config.yaml
d_model: 160
n_experts: 32
experts_per_token: 2
activation: "squared_relu"
moe_layers: [1, 2, 3, 4, 5, 6, 7, 8, 9, 10, 11, 12, 13]
balance_loss: 0.00309
lr_router: 0.00166
tie_embeddings: false
beta2: 0.99
grad_clip: 2.0
dataset: "wikipedia_en"
Below are experts of layer 10 (counted from 0) of a mixture-of-experts language model. Rows are named router (the router's row for the expert), up (a neuron's input weights, with its number) and show model dimensions 128-159. Each number is 500 + 40 x the weight over its row's rms, rounded and kept within 0 to 999. Numbers have three digits each.
Before each expert's rows: "comes after" lists some tokens at least twice as common just before its tokens as in all text. This comes from a sample of Wikipedia text that the model never trained on. Tokens count by the router's weight.

# expert 16
comes after: " ", " (", ".", "-", "200", "′"
router:543555580459452516541445566446455450491490572506457540442488483483466509555439495457510533491501
up0:560514546503458485421499468512486458484512522455537521484492503474554461492442549469519482480495
up1:485562527533463483512424404567484500461500461513533479385478594509518465538476482570590463495457
up2:471436592502542466531510473525443513469474469505552460539508469512519507526501533477489478532522
up3:507554506555493503550491476406454553459535488494564469505487550543521504452412505548524514429517
up4:459465504479522498542550430476478476500447534432495478528525474510523543490488489511446516499436
up5:523443480476411570512444493454488479520469502546495470567536436468456549513545510539498527451516
up6:520497555559434457535495512478514516481512490457490506506528488574467516534514514508500501475583
up7:487511492537460441554654486550450480416544453514565461459556511478471512548544521486469549451526
up8:547526446491517430509476594488555516570498561435500462485444604405543460445534445514509489486545
up9:505516435454539527432436503549504530449473467454467416462493464542501473557502546546464528507548
up10:561464487420543490548521398539600490506512519473511526567458511502494481555472426498445474528539
up11:437461503520431521569406457471463530554498498493498462463484385478527520450560511534416511545498
up12:534507498527456521557432500538469493598528465499540420577503504451551505579475508477513524523490
up13:497550536493478467524518470494557456517604431535522462489467529439559514487397462489473455513523
up14:458558475445502538455490482491503496517511594503554591476501492504520450509448482512538498465482
up15:504504551486491460479461518479480459515511496570586486552494487492561483465392444383471500528504
up16:522404503426499548518503496478557539467499484517662511532479498525487516474517461454403500539481
up17:480491559464494489540495472524462510509485520436463584495503539523563483419534511378500466562477
up18:442471495455468486566430510459511489465506487506565428577460490559504516493489560459547451462506
up19:492490474486489469524524497489535521562463505507506512495639471455557457489529451455520457560526
up20:528550546501433527468435464529510516569518479457590458501537614467583483565454488509436481470519
up21:472531536552443515507527470509464483553526441468586549465505503587528451477447541476475485510444
up22:523505584484510501439487466536468519498508438527544487520600467457536555512516543541522479525527
up23:523396489457522450504492460529573476544459477470498501524508545478500587499442521501439453446475
up24:506550522439493453519395439493465516479547483456547442429510470451594406643494547431475427524482
up25:477510519537428581471498567505419494490493474549477495507525539482563489507578492488487391521550
up26:507415517500531521457510431486488556550470482440496474565463510467486541491520560576452522472525
up27:497538471538525573403502527531510485479550528427512529517422545486503420497532484558434531547476
up28:512452533499577446444467503502522499526492481559518469534511519445512499516469553486580461521458
up29:482517477589492458471516520542472456481493475527567489496530535416517469517524445481405539428526
up30:460511500461456478448497486453519549502471510500503477506488444436538436577424528446474470626548
up31:568482486585482508478515508481480507494491537420535464479508515534494510456483488440496510517536
up32:466508511513487489508444461516501508511492523531522508419461512487556523479463500511425412434485
up33:430538487490531513550498439488609547530504444534504517486522462547531470476421475461578477510509
up34:451513551575483549467491505514473501534474523462526528545469497523523511517410474427558438478536
up35:522536508444510469500526529439492502566496450498586539549485487539535452514544471437488410491505
up36:516454566471527466562465495519475527537509511483518436470523579494493450491479510462514519381486
up37:482443516472436477499509512430505508506514555469510534558480553468499503501409482472491498445502
up38:555529580417542412448512510515451557494504475437537542519512517478573482447407447497536518530574
up39:432517493553509544523432487446564471520485540465543524473539498492560461472552530444524560503515
up40:474506521478459533492460500454452550499536522548467501459505495457523478472476553469503492574549
up41:407458509453527434511533510491499497584527532476471391438523513398458503499516460544472541509528
up42:488500493485489457489509476543528447507513522486501563557475543497541464477514545475479527534576
up43:477457504508523410525505478493427537519506481487563492477535576436516519455457485466514496508547

# expert 15
comes after: " ", " the", ":", "|", "–", "201"
router:515501562468532501518547496566518498469518445428470492526504444524501459463450448493512537485474
up0:535461501616490513421474484528480535550516465503518589519559489461501513512556492403507492525502
up1:519555479438498549496571416484539522436410476443532428486526508533497496504493534567499445466470
up2:458446561441514527461536491536480511478487485486479496462478558512468485560468476475651495476559
up3:486503515541487530508446534477604494450456425547505457519484480466557480416515536512513518437441
up4:452462539500566481549411495499463491514516482478579448475515495442477477484480525439454523549499
up5:479551448529513598439407490498510539499432454500482536472556475504478501530459499474542552481529
up6:460466561509478544564540497453486462572502481444532538480418479479449449508470578473452459520494
up7:521517521439505531495626567466555445470493430463552522481556465432556495543451453560511432488534
up8:492472463536451475531472611486446542493476521505533507523510455497544547462454527542475463502496
up9:489547477456485525497472448518521441528522496451527542504484438491567489498484462479584514451521
up10:461476473488544491408454432498533509520509455508504540477574540570540514489501422541552502572491
up11:456493532470535466596479557508465513465478450527564490545488482514472462452489529470525502516436
up12:436468539560421566494510505438499495654513571466522543460438508454473519453509515471492514571475
up13:507516517543499522437511476517544519516573487476500460522497525472495469539500507527527389485524
up14:477437539513509470484466430502393493524519560525567493461470514454489491554522470415508461560491
up15:495445543539538479452498491530458498526459482567527552487500480483477531439474444472503564401486
up16:498543512540545496513453512524533501451532503471649491500491478467526488436518554505546439446500
up17:481395557560502511509438431459511509544396523445567572469515473509520472451468527456575513511499
up18:490519530485532541476475503464481501491465513473498469551429485452589494551547508568428488457558
up19:425529451468532533515483383507500548452439542435468517497621491487551510464545559462510511482563
up20:484534509467534552504532487509441460510433587515528497561534604557537500488500556509492510531485
up21:482552485421465497531471529549511505513490547487526502504441492580491436465488601468537569530465
up22:575490471483548566476508492590484526487516481522535493511532520507564494479463581462553457537520
up23:552406399528506503548390476510483492527532527417530538490528491524485510563483453477452483555521
up24:492512520497465586468499440494485454422492548510607548520484484552472452585513495460493615508500
up25:511454577578480517537507461509512562520422503455495505543475474462502519552579485422470546537577
up26:431527572510488484518479497490497430572506486464606542510525502496498496492464624428497495501483
up27:467533409482511505527472543542435460498425542492531537535551492463527448536484463569497494510492
up28:508451532568514540518456425514499492441401550428490474464483521518481451581574528443574454422505
up29:492519599534390499476505506493480468537495507520578479504514480500495515495407454460524603497499
up30:428488514431539515463491524507513539478506466532474451497481450530589507530577489489453419602458
up31:505413594524496538490554457434444521419598533494603462475502417448524450501520557521508534508616
up32:477510535459517457480449487511511496504526475477522482487408516507511504466518451499486557438569
up33:535521495446526480488449483470561504496486436527476485519574585540517471549425453508573516465513
up34:466531403545497572477533453487487500577516508506540521480488488472495534486560486576448519544552
up35:464464442588534486443445443475485493545447463505534491543468431539481503483501499511540493544480
up36:520563479521532441477515484505517486526451477531516537536537540512484511572459520429485489474484
up37:470513503467565501480442496460586515532440565507491555471501500479564447490513498515533552576503
up38:479558524515536437494432453470491529553447495510498514514574537439529519519497492489476470503489
up39:534479515511514546525512481508480515494559425501521546549489546523506461507447553494508486510502
up40:506447525529497474488428466516521497428488455556560534525563507465521526528502509526533540491523
up41:473503508524516513573478468463526497502458494533537519533535424508514500511518484512526525448549
up42:488495571547492472517465482509515468505442399518529500422469481479583546544581512478540526462490
up43:463477499500522480535534509485514537527536466550583489479545468525518550430513546489477486524554

# expert 6
comes after: ",", ".", " is", " with", " and", " as"
router:523462497466489506481487480465451544494506427451538458480509492419499535513505455523545489544511
up0:547487510428478508522475507467527482443424420466553483521429486488570491583468434485501565548532
up1:536525451513454485475480561589480588485522449447523429503593520446556564535463483570469498457534
up2:506510643451542547478536469534504541495439431531578454534547515525533475465491520511470457436538
up3:516489479572493459479435494543457495585454452538522526455514504533454480518546519543534480555494
up4:498494516543542452544507496523501463537535431537475507482442506426507481526440539557496599499538
up5:499482498507523548427522480526463429493513559482562524467512515437542540487526462481489457533505
up6:517486443556454528554521451464517478542502502440499558500568576456483517474414487510467541518516
up7:509580456461465485494579419467543464495507486553585458460531480548508513526504428489435452542535
up8:492543549486494518545498579489525504507529514518502439506464492455471501441447485478468553527487
up9:526515502531520469475490457592524555531509527498493487507460516461501432452473449515473472455531
up10:462444478536414541513538511465564509450492481445489503469562501460458506469512539490493514516552
up11:407437467463441471503556445511514593562504483477520452542485533425486452475520480513485564474567
up12:498516495505494479474544478534496470567495518505542558514538518504487517467493503477565499587520
up13:495515486525558508488496429576479491503535411515472502451520584498503502518501462488466533546533
up14:488486511441585507470518517541492512563446591491551507510545481467506491579489490519495438461565
up15:471551466501471434492468486531583444462522490617499545492504579483494458472549498425532547442523
up16:516438562527498540572439550430463531448479492485645458475469452493456457501525512458463470549469
up17:467470467468439470531481517426511534407533459505538494471460582463460495568475485430470518508467
up18:550463516474516568512498488504525527557518459545584466581513446555556484514492469489467474445556
up19:482458536466516504538550485446519511492421573442495445446452455483503461551451576517470414556482
up20:493539497567565591510473422528519468469522458468517510471531607497535475474447467473458568525488
up21:516525535489496519503495534444545508427435447550537489535542470606520506490524507515403424578468
up22:508552457485478498470535501498478467473439505493546434511451529479572494514465558518577513427489
up23:454515495476479583498542395486490485469416430505562489512537461507535541510510560501453476472551
up24:498482390521489470511493487483527471504472451545548508486459464583580487559468481451476457502476
up25:519495447486559488448513505500457518495499454498509522487494481476497491504520505490418542484452
up26:510461523480475475464541548507485557494512468492490449514458552534505488511504529483452403498541
up27:451463526486492504427497477462400478476488414439555542498547502555573461529412400531552553465492
up28:522501424445417478471558482440479515509450479563552473559449482523469461545467508440631512504592
up29:477446506602490540539529491416544588483510475483504505451477538551479518481481482493472578583538
up30:522514444433448488520489543464536493548557400507497561516485476524522496515497462484430480550517
up31:477475485454492505493582535474448521446523507398548459523444506584473410446478533540545394501582
up32:483478541542453423543428445579559551563515490479519485503497512411593471500457438521395494485503
up33:570482585475517494585541499531533501489497424510503523547427488525551435515433518499477500539503
up34:461510459607490475537545546466499464478503523562539428547504481548498470439533486495545543502500
up35:488480494592463509542487510493496453582512577452522509494491539422526381467515547531518552578470
up36:479529533417536543506454469526472515553482430492454458478504571551500476508397493494492497507481
up37:397444492517402524520528548455518521484544519469587558474491497505583472563522495463460547519468
up38:491382503510567480536499539506506498529497525469528491523485470399519480508457568373531558532492
up39:446469539470425452552551532502449521570481466518508462549489477435479500524549513400503533492496
up40:504537442474510504447588495438565529560486450505513524507538569489570519458481489475433449535462
up41:508520405469500492466489484498553498421506441470526464492454487578594504549550479450531504470501
up42:484415540530442467541492451486455560471518450477563511532542437503486452457519451489523553502471
up43:468515483487532464483536414517513458564505470493473490488483521429541488535490530503499448522575

# expert 20
comes after: ".\n\n", ".", " \"", "==", " |\n\n", "\n\n"
router:458560558454541541519593520483387550550477540530506487420523524523481402450459566487446519476517
up0:482473524464377469504532447516515513493542442512511472465531530511542477544479499442566513451507
up1:464586491514440436518417489584466560527440435484459484524476503516480605485475559512533517481524
up2:470461555497523520430507493577519505472520498450558456523487519502489520470548468551438599505503
up3:491497454559505518477523514453502520544498568522522479502523547496552509574520524474486535539518
up4:458509431496487511514508511494485461484489498486564493514532452511550472505468483565549547510539
up5:521538514519450566523507393478492524498434514505499458485486482480573529532463483536551491480507
up6:503531452514480470573525536477546501472521536525504465589493435487481430512488515540515473472553
up7:469509462441523554524587460523481555587475490557578500502567525502484478500493507552487476545504
up8:527534433485460546452527478452554481491497464559523482504448559520481491565516492513483413533533
up9:505457500468502519469498461565562440488476460536461516498478553495508482563437570532516552518474
up10:465532458594541491472527452593547535525438443525480536469444490516493463472495573468448446534487
up11:500443498489444493550494505533500585458447496493546551581474539547537449452432500474518527529455
up12:467570484559507554519532525452435503584558484553551472495545492498510467502568512521439491518542
up13:433537553538449512522524419427492493523507471440538471490514595456564519430458503512510560498507
up14:515445464547550528454463543519510511530503648461522493497461500551457469524497533537536532454473
up15:444519498478481474481435486463488528469475486530462543454591571496468479504449468540555509510507
up16:471542525473473550457471479517499554577436559505623530654521460495489527477491463482546500576473
up17:536501542536478534475504540562473531518487534435497542475574524569464428532474521467501481468526
up18:449461394470529438548491490500538543480532488517472408550473501451521555576477455502555477480472
up19:428495461492508561431536485449513487504519457496512468531591558487481503520538429515498492482562
up20:480500490545554524511430511495511478549494442442458536523511640477485469476477519509463412532507
up21:455522597529510466515506455465494509479483469392531517524481479545472418521442443398487554537541
up22:493511537520480570435478536512490432477506547454561505486490536521636417499515529523501492466510
up23:483539556465541514502469446478485472505511409469481476559509548428492590525452509477482528509516
up24:481469537453468477423491529526487520489473472519565471472482521473517471550418507562585426396504
up25:477475492434523511445494535430479460513517481414520458563465438546484527524602516516540517544566
up26:487489519540429460488481443598453453514509467455542491511509441481541483531504595465514551489536
up27:434479506535495536572534509511508502471467528505540529513582524420518472483454502584502492557513
up28:520529522608499463497514444488483578519497499438448462487517555498513507530507505442619477500513
up29:484469493521517447529498500530449454468478547498523516497570547480498561505530454443466565554476
up30:481419492473462496509499518447535507460524540460512484503539530502456525549490580539493564625494
up31:466515548528432550523490494480470525465431551469507509575549549550478535506471439537493478502587
up32:557458516472526508478529477582482487467423488521556491578562486441618455543506458544570482481496
up33:434506547551364508471494507504555537506395469487528480510463537531588537428434519501481587528532
up34:430540554474558535484492460532503557556459396516492465470452558496496477507480513473461499511436
up35:479505436473449477548549501453528454523513432454558420532471486485510482454530470484602437521534
up36:491491479556504500501492514508484523518463491493522498499455595516423461486465516478555531471510
up37:415516484535507525492514547547523574512469496518578464482504477521573496549546479458528485509479
up38:497435546529471527551430458490523479495479489490453535452547567480505512488458478467496508504479
up39:508499497505503509561463491420466550547474488482483497580521457568500464471505515436497467594464
up40:505542521459496522532483498547559555417450425485489450565439479461549534514538495500477466476481
up41:489493419497548477435504455560474520504542477485515547490559508481531485517491502448526480531529
up42:481515451467501434478540434429503542515449481489583545501468568465486534559481483535575462531562
up43:432456418511486454508531471453503450542466517494550469459499510537539518528492492501621538518514

# expert 22
comes after: " ", ".", " |\n", "–", "\n", ")\n"
router:496495503528505467489496500512492545541448534450550526525455493498438548464535474489517419458503
up0:531470445493478538488474502523486497505550478497567451605446542474552447554488438456490502571557
up1:472601555457492479473524505560471482477568514462511587427490499516542524475403520550517498440455
up2:460557594476455599453563525538573472468514563493490491526531513482497514523370552540489524491599
up3:458531552586513467542490501524487476495447545446523517489502464443509549487474507486491581496475
up4:498552432554591559563537468496455555488472481524488532405479446512561417453506475510457512534498
up5:522470435490527611531440535486490514466516440466590415450463526498512462487428467494518478503492
up6:526518548452466511554481444556540488548512474520501500478573530555532505561464514469528536443555
up7:500445557469461446563544485467482458500418476491542501474435525532498512557579475459542519495550
up8:468453549453459484459532569509495447480440456470493500483472537484493489483472530532531485519470
up9:490515449489451444518497509562524538453458490511468489445484512488540564488461506559505451458509
up10:526487524536490567504530448524585485474504548488506537502502476519531507433520458452439503521516
up11:451566452535545527445484433454489525497446498482549528485485552495553483556520562459471494571457
up12:459443528490551457563418511537489477624470490542506566495534478465501530460520502471458558571499
up13:475478563491525470504459493507540473581549406512509513435531536449535498436448489470560448488522
up14:484483479529523498474536487436568514479530535491471468517516487539499484566496474562550455499490
up15:449400428416490444545489521491512503476440532528535580461462473471518541541567486523496537529513
up16:530567468548554513444430446426440581558412500512565532420535533521521471516487501478447479588428
up17:507474491481470451511460452470489494471512511502461620408586566432550463482518483527481498493522
up18:520437482468469476517474485502442517554490425497555433580479430530482417525543505457540489526477
up19:490466485489503474530530574470537451509478475488553535521562533441515465505510463461483535532529
up20:474486424491541455514543511470490484490509421504502497518514568441528467550431489547431457587527
up21:479532524545547455492497445506438473501565516476527464486495481504490427510467561510497466517554
up22:512451424511509459452490483476462550514500387411524526481541543489540531553547535532537551498514
up23:536500494535479476511482511517525558520556478404519540468521531478495544409500481520548518532525
up24:532501511566546498540543476540455499495448536457519441500453561434585487578499535523478479490497
up25:516476535479450463565444483503460564480500469493541505526469448431513484553546510490484562514499
up26:456487512439442454494411452553476491505513462479503542485499504545508458478489547529572498436504
up27:485470487459480551468534408435467458513523502484533471520463497518500531455582478558408554507500
up28:475555495539513502527444472548432525536453565445475484446548448487539465508516402450641467476548
up29:426444483544446562524446534495501568508471518448545447482514451495533480438491422478471586477497
up30:527498517517471536529509521575530563480536531548509466489500527437539473526533443482470470615472
up31:497453531545490575474453539513544499450556452495568520505515574518505523419551516469503591468628
up32:409503493501465444487428401602507467489467501476516506517500488507509507540560489524497523529531
up33:493467483492567564498504484438510555541525463416502408463571470450482474496515436528480451534488
up34:375477515478456525463484407555471490470479502474523473466461432540466469461511509504486509463573
up35:515511480495518493564465407518494560532421475484503482507505485505508495488471474525495541459462
up36:474489538511565496518470512493516511482464489486518505509534504520475416462387495427498518521473
up37:462490569433505516522552486523503481437572492464501511456431489527539479491469488554461539593489
up38:454392519541533476525541528579453540454463538476550544491456455430516525473489427477505508494571
up39:445400519514512545493509501493527389468536499501493533439490509452544506507414504460540464466556
up40:487503497537623487482537476467462492620472503450547526451472482458573471469467490525524546534431
up41:496505448462431521458526418479517512503480563450550500415495557481472455562477556526496466512532
up42:530558510557433514522426443487409493526477458434511500458546477550502503496459568537518482518568
up43:381443553479539429486509508520426555479473444426590512494539510497491477463477481519559506517469

# expert 2
comes after: "\n", " ", "201", " United", "200", "–"
router:438562500520489526443462512456570500513580546567570475582574446486474529510452525482524494499469
up0:531539567556559500424533479486455480518523519448563544538478520467543508567472462511541550509459
up1:445535482486512474468478546515550487516553480488556434502430503461551535526522503537494509529584
up2:451421542527501504544454466568460572471502435488596472514525506505508522409438508437567487467490
up3:444507500623503495468491462513454488556498515519522524541494481435505450438525496523467565454519
up4:514498473470573408520435507510512438579543487446503477474521476550523489497471494493541567504524
up5:478495443455565561525548458504584498535515554444527488509481532379534445512462457508465553515500
up6:496474531578464441579410445507533501503528524446516446507574538556499492425449507492500490514490
up7:447525480536443450407521520493502524533481512488555464500531504469543542567449566546460529482505
up8:500440456605480457538511555490504467531441525534556451500518541514551519501452458523537435545482
up9:457542439454444533519471454582553523490509439478528475516527498490455524467471515484483543529540
up10:493453495508506431524430432521539470462495550470491557372509543500515525482490477463523472509504
up11:362483456440413546514447493482470574546420493468574452500482495440575492527522563468480456479458
up12:559435530466547525501503517527453486630471478501551493485453473491519488509470450482473509520466
up13:540455500529425413471468528454478602501578595478552452458505520504561487547489425513479455546571
up14:471517503469499503449457459512534518461506572479583486426480515481535468561478392472465528456492
up15:521442435454544557581486396483460507534462532560508518537596446490493494461513479510480506490589
up16:436464493468513576478502446503543487450453541494591482494418518542468456525471513549476539495525
up17:537442489537510502523488488525464531539475536474455559535546514504521484495544474524555516555522
up18:486444556418446543497434532575485516525478521466506482586581566480540494542488511489534457455455
up19:520439581584500573464532541524422533582526593515477546476647481515580436493500568515474437534500
up20:584507482476527526525448538513510526510510514488491506526512604509508487484579440553486445536520
up21:577495556537488498457501474458508545461512557419476566505440495569490475434487480470546508531505
up22:463512515496443440531433504484458516517501552546523456476551473508609492483543421496442537473538
up23:494446497585510508430511464441486475533496542450466555468508511486499553554448494494514567536449
up24:425419507552446457516514477518438516464522367459558520490534541498486517543493501443570529454490
up25:414545447558516473507479472536473449489479498571566515548515529519510442532500560469475451501493
up26:509449553555464500446458527482487572457499499470540471556505489449558512417543582534514550522492
up27:483549512497477510479573517430510491541451468496512450489458568463475462505530453536527466552502
up28:515562570509536626516499522470452501569512499527549469453470501529521514582468560445545488520539
up29:475485479511461488514548475469542467531496502479524539503510505515550415485504509437501576617510
up30:481518472454480395524480489538460531516496483495538514513510500528480526545506493417500468636561
up31:476531444441461536458589514475501513598510518496546504488488478401517510480501482510516548483570
up32:501511512580510453379477469473502460521511540536543515477553509477482365545526430505465539532495
up33:490521546544483486525476506460451499504461486531500531517475474474526551432536501562520524409514
up34:500494503461507546465501446554512495509532602492547442522523530479472503424518505409493482511553
up35:518492400491444470442472510495586463421547562490613451507516530580557498453534444472554529505502
up36:497576450523527466594464437542520405513498550507525513463495541513443499439471485504500531465485
up37:428484501411505508509428413565547583510506512486496520527560580510534490453473487439469529428482
up38:509421551519513461565415479498472489541512583496536492513565541540482511528425517487451514519524
up39:490504521522455444513547526513554489418505459479450551492460498479513506542495511579457550505507
up40:376551522549415526514474534485563518503488481545518440468508476424576453544444513429534570471428
up41:424523520541588442464530451531487522532482560428489469495527460429513452482450500480531496442518
up42:490517505575455504485438511504478472514495410547500464522547476377508463426524504477497487596480
up43:546513536532528555594499486463477464525553479571528464548473495473473439484530567473519468498473

# expert 11
comes after: " |", "|", ";", " in", ":", " October"
router:461456530439402481513539451473535436480473483589481444410528497445558605458540469492500522515505
up0:580462477518471510469559503521494470479465491458539527522547511441558504539528492527573483526487
up1:507497454526487602491489535481435488621545558465476418469509517478530504505562564481505538473497
up2:483506602503458519541554473480427485514509510481560459601460491535490492564395522535479521476554
up3:549496457562546519410497511491529533532543531477492492541561583488544480550530464527499513490521
up4:497450501496557481499451528462514509479565470467478546511506453499480521531453465520483541499564
up5:482539518490560713462532522473547461557536479469555445495451468489559465498489508554447515526487
up6:470488461502518570566512567523477565512528517488534533541465464569541474465557484525390558450583
up7:503531570482470496507584572508537465546540520436511491497482493478537501483520544524496530493485
up8:523486482483493478471514493474473468510431409491495543524450497550488507541500478513540468479574
up9:524508467434530529544423456603490487507478527432471544519492491492505527518422476555438500525485
up10:508499429542553505502520498468573462491527543516508510484522485493490472491453482499538544384541
up11:455512498551496486494508491508514688497495482493486432534441491463463475479520496520550475516438
up12:452463505531544538568473513517423486634517498470469434492487584403537484496448510513441410489519
up13:536489478482498460507471514436543512557535458491522522516511550464468495500545480590527540451572
up14:484490466433565460502502487550411495486481580469449499503456486546482505542429544509513482449545
up15:513487438527435477540539501592488520541568498562467454485521570475551473536487498465524502450500
up16:425502478524507467508444462458448490461546500483603543501515528485488472500505545532598560478505
up17:565428493511513470474508558587520458542524485487516596485522436413476477507408470527553480513468
up18:499518561517503557457499495531518490484492429496503498617476539524563498587494513477475479506540
up19:498498507510515525520461485445408499546478428436509504522602527485488514465471578502442495557557
up20:440501518498464504548508450437502523445513477530531467496491595564462508527486501461567506489493
up21:529524459516543507513526498485499539500504408468518507511502585617475480491554531549501520451526
up22:493476500502486518448489431489467474531538488465501499462464513507626520491493487582467494533480
up23:448524486560528520511526504418524493491553536479522530500524521550453585510477448477481497504525
up24:502570487536495540537433453473469451473476462456505511533484507462556483618520512562487544529475
up25:500524514661499595495411468446543469528487431461491480499493491477505500505570525550453538526489
up26:440452510459470534490420427533522542504469468482461511492430492534566490540529606509507541423515
up27:508458515463478525582458467488427530439494393490524514527543523510458517475543566581575519525532
up28:482507458468507493456532455486478534434506439487544437474520529518537547480436467546564467393497
up29:434563492524480503502432501449531491449504391480528479504479507452535512570450500518467634540466
up30:477501517512505534456490505499467494564471444500528524500541451505605521490552493572460512576479
up31:521484510536544587599477511485531545495453435453511508560504481483438503484523497553472544545542
up32:436532448486486518480545485460519492457503514504513466513498485544424513479523568480521545488515
up33:525513547454551469452403530477551461563460537455490538477455564433536453544441537436531529506510
up34:560538531534429493473473520477466476431480438450579486522527448573540491531533544491507551525493
up35:514513540502472439496498534509408496473499502543512449550510485446564461509514462493499536499539
up36:449514465510512479520524453453550470460481495536485485506525476560480534446457502480532566513506
up37:467531489483502493497515564498528486566509454497528477500465436452574456493511491500426464477553
up38:553482548490662495467445472569464541588443432473544513523499511533451508491505556514450550536438
up39:485494553487482499535500455486457505463556561512525441546493452441505492530543533491493485574526
up40:510511532567492504540526465525499495535503437489479473493592520487493536483509488604497528517461
up41:470601447520552457435482518510495548518506468534506529513471467487451457493526445518509423516598
up42:490579466483507478549546482491565446426512534437497550488509482551519524507417511540461535419524
up43:460503559480527536458453522510459530452512429495530495513435503526489436534533506485513470474544

# expert 12
comes after: " of", " in", " the", " to", " on", " at"
router:496495507517554514556421505490469512385514547495459424479460457483480505555442501557494533509521
up0:542545515471471493451448519512583463558501499489553589492506495419559465515481483455510500478505
up1:447603468457520552455477504575499461509472459477504540472480496512537493509561487492526424477421
up2:485485622533532455495421452489512507523548402496502553490509496540505545461454526462560504485465
up3:407500471562534516415452493512491476526480573484508576509524527552537503573483455501517579497477
up4:472485511528602491458484460545489476509469419485548560574585475571509514496532479491512518512542
up5:538448471560526606516496473490471552556488523505514476539458509457576543494463498573539544480595
up6:510377433543552465572501516456484515536551540540534500554528501498549513445494453485576512547478
up7:508489537405482477529552505526534438506463535487515492539520498502480481505455554475486547416561
up8:503493516472515533452445517464491422487444475477522564508538497469585453488522572375507537508479
up9:505507470523534438500496470651441495480508508415485513459505544535391529565548474493469479500392
up10:514531540493463569435554517545576479515433432440554459488471507480598438476472536472543427480487
up11:448490471545475531505474546419485493505479538497514477486463398506474463472580491510479561528458
up12:474531536524458529513463486500483516612465452488521474484506457559458501433571490465476550484471
up13:491553463513538479524451504454464446562570524490512539526510529464556523452550533482506463473510
up14:489534567479536536549493495467604516487485593442530477516515556483470522482589485495484510459488
up15:454520523540491536497540461433464481504434555519511523495467469500471425481550471503474507471463
up16:512487476512462526501591561560425517553509443510605525503471526538571508531490460480497511551447
up17:462512573436495547546416515483519485489424576491516458519482543473514551489492534493493568520513
up18:511491514473425489488486410498447425480506484466532561621476415536512462565466459460578529495526
up19:467525520507581523474483518469487495487505466544538561545576443518512536478530495502450495488492
up20:450454490454461470476463460458588546524454497435530516510534672497516456547496490519580465504448
up21:431529511533510552476530493436530480515583511524527448473488502511514459480512473458524588536441
up22:536515486450511551530502498497427530500499542541517487501499483503609536542449476541438431460573
up23:452506513491449483507531520501516532509557483464480512523507457481435581453580483480529531484531
up24:394540445459535504544531503535515491471478498535506503393511487467516493535480484533479430496485
up25:523596490492523483530552523482518519497572422470491500444530520546483435439586515513493481544543
up26:401564447481481544510463476465489472529510520481545569461524514522476483500589566497521535486531
up27:505436448512507467483526421488579551515501519511509532519535498461538504565527480557482488513467
up28:495519443486507465488586540508468549441500462472541547479564514505543466538470461484566502592559
up29:453496531558538571512467546488566442492562436548533548476516480528508432447498498465447572542448
up30:474614472582480525495488496435566455565503493483499517442535511508462400413549448459478510489524
up31:465534526476461517547536426537481515510491493505488474543432495614472411420480515507470483419574
up32:469472506539527519460469458509463536538415505520504490437451552544493508508516564514515495546476
up33:493366549464483496527542542450502526522443506486528497505447518474522473551511496501531538570520
up34:535494519507534453462448431528518473537536481505535545513505467513485432484578481493484516509484
up35:526478513428477581500518411570512519510467520457521527554461515435500473550557549520543474500568
up36:518493502501508526496453504520450526570496507513497442440510552590581431564458486454532577526519
up37:512484480537545470497472408452512473570571431416525494432534544494456466471455527445538421522514
up38:468536472433544515488500459469491499523479511402501554501510446425516567428527522541468496473513
up39:519467484489519557521482521483466565550507511575527467525518531523569533533475467492494529426497
up40:502491460417542511485496546594587450467496488485517494498515533496488408477500526342520513498477
up41:513494488503502541512467525478481497553474531476560541486480502501484522488607539513429512492494
up42:442553416427527479495575458575512466505415496575500509547462521437492469554487464490456538515508
up43:416504520524535517535486482504430506497537492517522514498516513479542455483465496498519477429440